Weights of a small mixture-of-experts language model, trained from scratch on English Wikipedia: 12 layers, 4536 steps.
Below are experts of layer 7 (counted from 0) of a mixture-of-experts language model. Rows are named router (the router's row for the expert) and show model dimensions 0-255. Each number is 128 + 24 x the weight over its row's rms, rounded and kept within 0 to 255. Numbers have three digits each.
After each expert's rows: a language model's description of what the expert responds to. This comes from a sample of Wikipedia text that the model never trained on.

# expert 43
router:147141108152106132164136143127103124130129133115133117140114108131092098152144145126152131130147130154165166097130103108138125125141115139139125151155137096115131123068128083121103110108117120113102180144119116100144163125124181145111142135147116105162121132112126109152145159114179129120155149091085116114094158131097138141136141120151120115163128098153152128095154133145106153150127121094137114085097100142111115138127129118164169104129093083127064146079139096156142055117105145096162127126117140111076096077134106119140133105150113142159151114123136108148106118113147114152133154199146132138081098147134175113130150107101111147153128153114122144082119091126150208170098125081119129133106150133143136115149144139127117110113102157107146109134105105138110157175117179
Pronouns and sentence-starting function words in running prose, such as it, him, they, there, The, This, and clause-leading commas.

# expert 48
router:128108135160102137180129143162069131084128109103091134134147106114104104144147131138153133130130159131158120091109110152116145122088094127143166151162168087123143101155105115116114136133122132118111141142077163092139148124194129125125127157119118120142116133155144146140079129123150123116137188124105103108112133127072146107153146096140165114157132170156134126084116105125099091081123146096132103099120152162118097120164115103124150085134158076110158132119133113117131142100116144115185114112107142130115121102144131106189144097159132123156157116121161117112113112121145121116118116127124121120121114119164102091137167132119097120130099127137119155132103122118076113158121123147083183155107131165072149155120178183092123113129117109160093117149098135153112144158135129
Word-final s, es, ers and capital S at word starts, as in steps, Homs, Undersecretary, Harry S., plus closing quotes after titles.

# expert 14
router:134056117144125126150108145129129128115110136143137158135130119133105128161145125115154133132145111177148123114156130132119114143133104104131120167124127122143134100076113108114129135147124144091105204134127130144110127115140131151135139103164118117199113118106108124114127125112142157116186123096102134104065176116107082122087081106132104083111120123126114098143153173146099141153131117122120102164124116145095125097156147113138177131129144116096130152147140103124150064098113157115140091125101106114113110117122151127148116113155147123147111114139136113108081136103112125130108119156145150179119114105094106127140142114140093121112090137101076103111121085098165192202168125112132127103155146144130139152157132145123087143085128145117141145174121167163131114167140149
Determiners and words opening sentences or table header rows, such as The, This, These, However, and header cells like | No., | Date, | Year.

# expert 49
router:086150122140123089142094148138107115107173067096116117144119104082103120195143126089100158090142179133168125109152100109148149153134163136135138130115196103126128102134120137111116121111145095073127162189155117103142115163107128113147097103133142120118110136142110145133133179080132118107130155106156130117121130118138163106120096117122101108162105141118186139153158125128121115188136133107095094145145141144074114132136136088140131162095117126134134136099143159108152112143128115115125128145121115097114107138132156092203166081138132092150191105136133109110139164126158102138098174129109091139160136122157163125137100123120099147106100139096099114135128115137151143138143146122143118113124120155108154115168128137142110150107102132124165118147135112129162123144104120
Inner syllable pieces of South Asian, Slavic and other foreign personal names, such as Rab-ind-ranath, Chak-rab-arti, Suro-v, Far-han.

# expert 3
router:149099106130132123155091160137138109135159152137125132140154120112109104188146103176124136102138130123131158121161102124124149092145131126179128161109138043159114112087126100135085136108118151107122130167107131089113128151106152102170131136130141092149096077156088123151096101061139124137119177121113090147132165168107109091085124118125127102144133145138141080125148121137109127142087126140135107108157116142088124119115152110147160133169108096116106136110128164125085163129114142112133127108120130096119119135147143102128135111130121127136128108146155087123132131136131151103143175103123105153106112120119143182106147168163163145135113146137109181074103103149109161177143128084124128172115138089138122140116100127125151096142095144140153133153112160153175108122127107
Word pieces ending in o or a vowel inside proper names and place names, such as Lifeb-o-at, Loured-o, Go-go, Bo.

# expert 17
router:145109097157122135144117130100105124125137151141098116100151124100106120123151138156172223130148108149130134100138123166104136129111165140142140171142147105116124087092134116130108130127164104109101157130137165147155132129134134155142121108164138122137074090133117129131122126096149107114140101131095164098103160111133090108114105027155080115114143158133141133127125162163109123152139117126131103126142120131103103062150162117149151128156136116126101108122114114160151110099096133103120154090112130134142120086114153105168150116158173108138148110140086121103138109126130112109086128143063152182158130107147108139135120139098128122115058142112111121160124118104123150141139128082115170115151095138107117118110117169128135149144139113147128161156159160127140145154163124
Scattered tokens inside proper names, foreign-language titles and table cells, such as of, in, der, country codes and name pieces.

# expert 12
router:104115133124103138146142108150096141134175139121130094093151093110096142177137143129143206116147164173172166101121047118115146096103140145149129136188127116135181103140125141127144100107140150096120136159140132070118097136148150123161153161154136122117117127155136142164111141114120150139144131116110138128169125124130121119135142092133147120120097109145138137110146115125138084140086086070106110133128161122131107114152134088147098152098135118098134157123143149087102101117149131102156177125124142120119110076113162096142145076109182122146187147151111099114126112148175133118117138141111119155134094129159112117121126149090108154121129125066114139097102095098123119146154161116124131133109169152111146099167100135100126100111121136104135116140112154139133112150133137
Capital letter or first piece that opens a proper name, often European surnames, such as R in Ruge, V in Vázquez, Br, Sch.

# expert 47
router:135100091164064094163057154162132137143140138128117131120170139148090102130148155099155163106114164156164099141146114112098149122066136159129103151153121114135177093100111136124134131113109131103124144130122126145146126120121098093137131137145099140146097110153104101150108174110162124083117128137129130092117152084086111088113129134157081136159137106132153120147134145119115088129136114130081103117099152141125145147157144108108161127128171116113120129141187124114111123118092099130146154089130160120123111102170102116117137119156147089126157148130129139121109123097190115118107154154119153169126118096142129127102111110143122128085121159070110160135071101114138119143163155096092168156148152127159129128147119142101127145099106086093145143145127125151135155144122132
Parts of American institution and place names after in, at, from, such as University of, United States, St., County, North Carolina.

# expert 63
router:126113118155121116127160135109085113124182135096120091113135094109125095197147133138095187135150170144189135126150059116124148134109139121158135163144145157147175100112105125136140086117113163095113157136120093097133116119150129168165169162159136140113104100124111143145137112120144125141141111102100100145157128108091143115099137081168150099136133131149142115090149121112131082118155101064114131131125117112101094112137143087120113111109145115112114162106158144093137136098121137096121152069121106096112125108137113120183139094099190134146139104176140115134114111142136146100105150146096115150139120113137124118143131130078084143115122117102103152134134109102103158156122104134101102154135155128095166117167142155145120135114141137096146120115138158145147149154118143
Single capital letters beginning names after table pipes, commas or line starts, such as "| A"jax, "H"oon, "D"wyer.

# expert 11
router:125095147107152095161076138132114137124109155160130102115161095158079095149132160108176158110140148128124153114130121125099155126118178119184139135128138116133152126124103123164135147099105156082103168141096141135145106103159115113146145145135139127130102135106087144159135178088130127139113161109144081095110144091097090063095086126169140144160109140170153093131114122155136137117113094122138128102115150146135164127111130074123150109122135108098065150102145119154144119112100108120152128116108145152095116118084121108133133141153127075136151120143160117089087124098130115127091143112132112161141126124113149117157156132123082148097103152085114140133122128126139146108124146097118155135143132080137139145145177144145110161115090129110144126108107144141144170182104166
Common nouns after the or of the naming places, institutions or works, such as school, church, village, station, system, album.

# expert 21
router:116123131134092126134119132131087142139144100086086113143153102126130118191140153159176144113149130111153139086160105122112185090094138126159139141145125110135153110118153147088149140117094145139122161155125142133111110147145088149116105124135099094139144124085117112117118119117136140150165147084071172105129187110109107108122117110149104113100104117146124084084133161139128117116108134089128130155171134135101095121098147129187125127172153109101102125149151142158145109133128111133111121126120147132076093159121141124150186107130165117184141073106106110123121126106139100106111147132090120169138128121106120133109132155083143143123097115103112136164135076129120099182113141102116139120131152115115144146168121139095120106177146149145127143147164149137155129189121109
Conjunctions joining items in lists and names, mainly and, or, ampersand, ", and", dashes, sometimes "as a".

# expert 4
router:144106091114138108209121163142128105102118135147132137126127073110107115159145130150154174135135138127103127088131120138160140100139127106157144157132135131120116106093133100121128156097153112097129125144118115152164111132145134129168131127131136150122113135169115168133132148042129111120143159118118104124133167142125075103134125032145114120146104115117145108104123151146129124136134109128080073142151104137108107127139145090175189104116132089108081141118122134153148123101091126100140123117108124129106110088121177119133133122163157109157142124162165142122132120107106124061124145155147129152126107117107109106118131126097127151093096144081109126139145145092126166153131136071135141127111108114135140149163168157160150128179128085122133135154123152143143159149143132
Final word pieces of proper names of places, people and clubs, often followed by 's or is, such as Stab-ia, Akinc-i, Kudamal-oor.

# expert 9
router:138091135120153109175114177139080167141122104136149126145169119139115105129147160129176117110179140129115123140148113147134159120115146114162103147099120102124163124140081089118136180115123137114122137139114120113134125127151081117174154142150128105189105118123164098142120094131144132117126160096099086090089127090138122118091059090120132104133119126109142115120118163095101139158071121131171103141147168135088151090145138108138115150115145119117097161143157087123154093095131119092174141125120161109094135135107125114142142112183137136130148101148169112081128151115148140120135141145145109146170108080103128155105106166114127101133098148138084122156137128112149151127095117126141157150127136170134113140124164132146124111133120120101109180139151140113186145124144135
Suffixes like -ing, -ed, -ation completing words, plus concrete common nouns such as water, fire, stone, gun, light.

# expert 40
router:148128126126137151161119143145127134125176106091144125157158094115110103180140124144113172127106156129100122128068118125134109090110121126135139145130157079121115103133089155100127124148134116126092150150151142084144132139103167111163114067148117130153103106143109130093119117118148116132123156112159140116102148109125093079145161103161130096119149142126117150108126124141122148136124144115121120138092117120139146137101100107177167126112117105105112162064138100123144116080145106104111159122147119137078136105135133114171113136118127108161132140160129143128106153142127142112108146121090124174169107119135135146120152166118125153147107114057089148112108105067124126142148190104170184146113110119091194134141105142115141106126119107119131169135124161200142132138112131
Given names and middle pieces of Slavic, Romance and other non-English names and places, such as Roman, Jan, Arc-en-as, Pal-en-que.

# expert 1
router:141133152169099135154127126119087137113148136068112101140136114134114095130159160128109167128153121148178103128106091134097141137083116117184141142145127157175173105110111121140136084133126140099108147139115111111133113151143120143149145147150171139119089115158094153116133126091148128115150139132133113112134128112110118125132107117165119120128136122152143113111144126141140085101151102056123126162124155137121096088156160062141098131111164125054091134112143128132135124100158137101148162095143110125106115124129127137213167127113175141135142120195106097110115095157124124135100134122099114147146130128157103119139165101092121134101107127123100160124127111109142165159112128120094124148125167146071186157148131149125152122087151143113128128119131132155151141162110143
Fused tokens joining a table pipe, hyphen or short word to a following capital's first letters, like "| N", "| K", "- T".

# expert 56
router:103139135148092127132115132161124159124113114115106154131200108128096114113136164148160148101159149156177111124141117141097182165073115109133128146134130101135136110110094119105095119098122108146110149181116130144138132121136133119165098117144147101144075102124110098143120177119116165125152117101067088117107144099140115104128101089167147105154113125111116117129132119111140114168087108120132124154143145131080140155161123129145145161136139095133113144133134083161153158105110120068079120081137109120123103106129160103166132127143142131158090128140124110111141139122138146144139117167100123133127099089132178164121143161096114135123116156093093154143118092120111141124156141115084161145162156102098149129118110118140180104171132105103159144158165135130119153179144143
Prepositions and verbs tying a noun to its complement, mostly of, for, with, by, between, including, as in a terrace of houses.

# expert 22
router:103115131191094130110128123150143161146149112073133125124131101098098112147147116123148143148128128164156122106133086145095161150098127139174121138167135136115139109108107126120113133124125132129097137155118102089132154146150150125131098136119109094166149088096133108122138152118150141125118144119057121132116175093104125107152103093159159155148144099148175064100143140173128111161132093107140109120149110142098118160137141104116146142126174121110070145100143160114141105128113127086196126146136131128139137123144091105171144131117119120149143080155133129151125144158114123137131148152091116135119120147130122158141168149108051133137113122115130188122099099111131166162074088120131141160116119170133167132164113112145133117108140147129151155154098110149169148156118134
Opening quote marks, parentheses and W-initial pieces, plus clause starters like When, After and While, often at a sentence start.

# expert 10
router:121128102141142111152119145113098114108167159116146156115127118120117121130155142140104165120126115141177163130130105115103133112086126098149132150149151089161119101118100095119141122112104139142107142161156109115159139140099125132161185125157159113127118109113080106175135155108153151116121120124106132099150160124129141122150113117141134138104124119157171130156136091138079101127142129078131083105126160110108078116074123118172123132092118141099108119141109163121130134126134122099118101053117152128088075111116108074159147072188153111128122136140119134139119114121160147127149117164081116166142128133156117112146166139101110126131084128102094117183125129134145132175113120123110160147140145140177140149112149173140094146129111115141173156150119157155142151117147184
Commas, often fused with a word ending, in tables, lists, dates and numbers, such as Poprad-Tatry, Slovakia or 1,174.

# expert 25
router:127101088178144109138108135161110110100135167104120144145142092133113103147139151106107196116147145119127125113138137098108141118089126118131160141158157082173114102085116077106126111126102165136108117138157123132119152125112109134124133098141132122110089112123119107196098145092144163094128123122131104113127187113129121111139105097145143127121136129179166122162150127120077132129131115100150108131138145129121140147092152145209109162140126112137113127149118170132148115116140093100141143101098140125105087127150104088142117115193164126130116142143145111119129128113127118142120144177085121161123133148125097146135135164080109140134113125089113114134120116149099142171122123111111201157149189110137135172133152157166107140122112105120146154181102155124125148152142141
Clause punctuation and linking words after a noun: commas, semicolons, colons, and "in" before a place, as in "Hospital in Winchester".

# expert 34
router:143090141110114104176135161134099146112126133111143097166133123109128112154129151130110131117116130160108137120150111148131145140145135142137123134129137110138132121120110126105125112115106180079099135144152139119090120130173165117134149164129151115173125133099156102154104134118156115112186120122106144110115162128088105108154109045142085089149123135156159137139116132158112135156124120088115054125157118176117119095142129119124109121120101096124101164092121122155111108115092140133141137111137113135141154120122172099126152107152143090178107117126130121104077184116169098123068121140112121159165077130163148123138121106112081151144112155135089136147106078159144157177130131112093158110117100132087153145148132154144124149114150119104147110164148164120168116140110145
Possessive 's and determiners like his, its, their and the, which usually come before nouns such as son, work, own.

# expert 26
router:100113115138127135164099165142103167106094122151094119132160101134112107115143141099144131100161108138122109116160138183128111126130126125156126151101137123130124121127101141140106113115103155132127175119139158127100084150157119135175145139144116109151139089144147126143123138107122155119145115158091160127119130102082066111128076101155110079096132111164132109157127148144095138149136139106112112176124129169111145111131172116112115143130168100114155147116144085152124126111104108127117133078149136125118101119143165118130142109140141098142112116121118117112113161116178103126078132204136149190167124112128138156107150119119089108117093165084092124161100117149184124148130156097113155109119138142133164146167107156163127094140106103123166155146132159122186106167126146
Adjectives and adjective suffixes before nouns, such as American, national, public, military, and pieces like -ical, -ian, -al, -ic.

# expert 52
router:154143130152128124154111139145128161110136149065105137155158118095103110121152174181102126118161091141135144122107084150114112147088132108141131140150156133185147105140159122160145134128137120132107155112127145108131136136143096127141115144134100100173126121136135123106137145137113134131132167151131089107130111098112127145095101132146115156119119139118121121143100116116118130148127137120115138146135114123126120140153177072160111102140137122126106160107111174155125084106135138120103145091143127144117132104115078090135104151174157086122195130160152083133138140092132062154139139151110135163147110109158099089141192117108116147134084130107101144119069110108153159113088161091070109156128145156063121197126144128158127128142138109136135148141110116120148098123106118
Word pieces containing c, mostly inside words, such as C-anc-ún, C-ic-ero, disc, accum-ulated, pric-e.

# expert 54
router:136084115111092113148143157140093154116137143105119148146151099107078132193147143149161152121159127125154144131087114108113096143125124096132114170129113138153118111101140147142091123125099136127137163138103119107124092158121101161139142152139094111187094108124127128140149155139125113139122114093118130105122134105139121119120122106127115112094158142129105108148147132109143107163086131121101111100135109103104157087151179109141173154150179130113125151083171127183152116126071109119129143105110135100158099122127179118132147093134167111164155125123138136106101141132151126139127162171157146173132116087155116129088130146132144125091055158089062158130110132099126145144145121113111130091110140133149131090134132157146129147132152131099146155133062156155111128133107098
Capitalized words inside titles of songs, films and shows, such as The, Love, Best, Home, Die, Blues.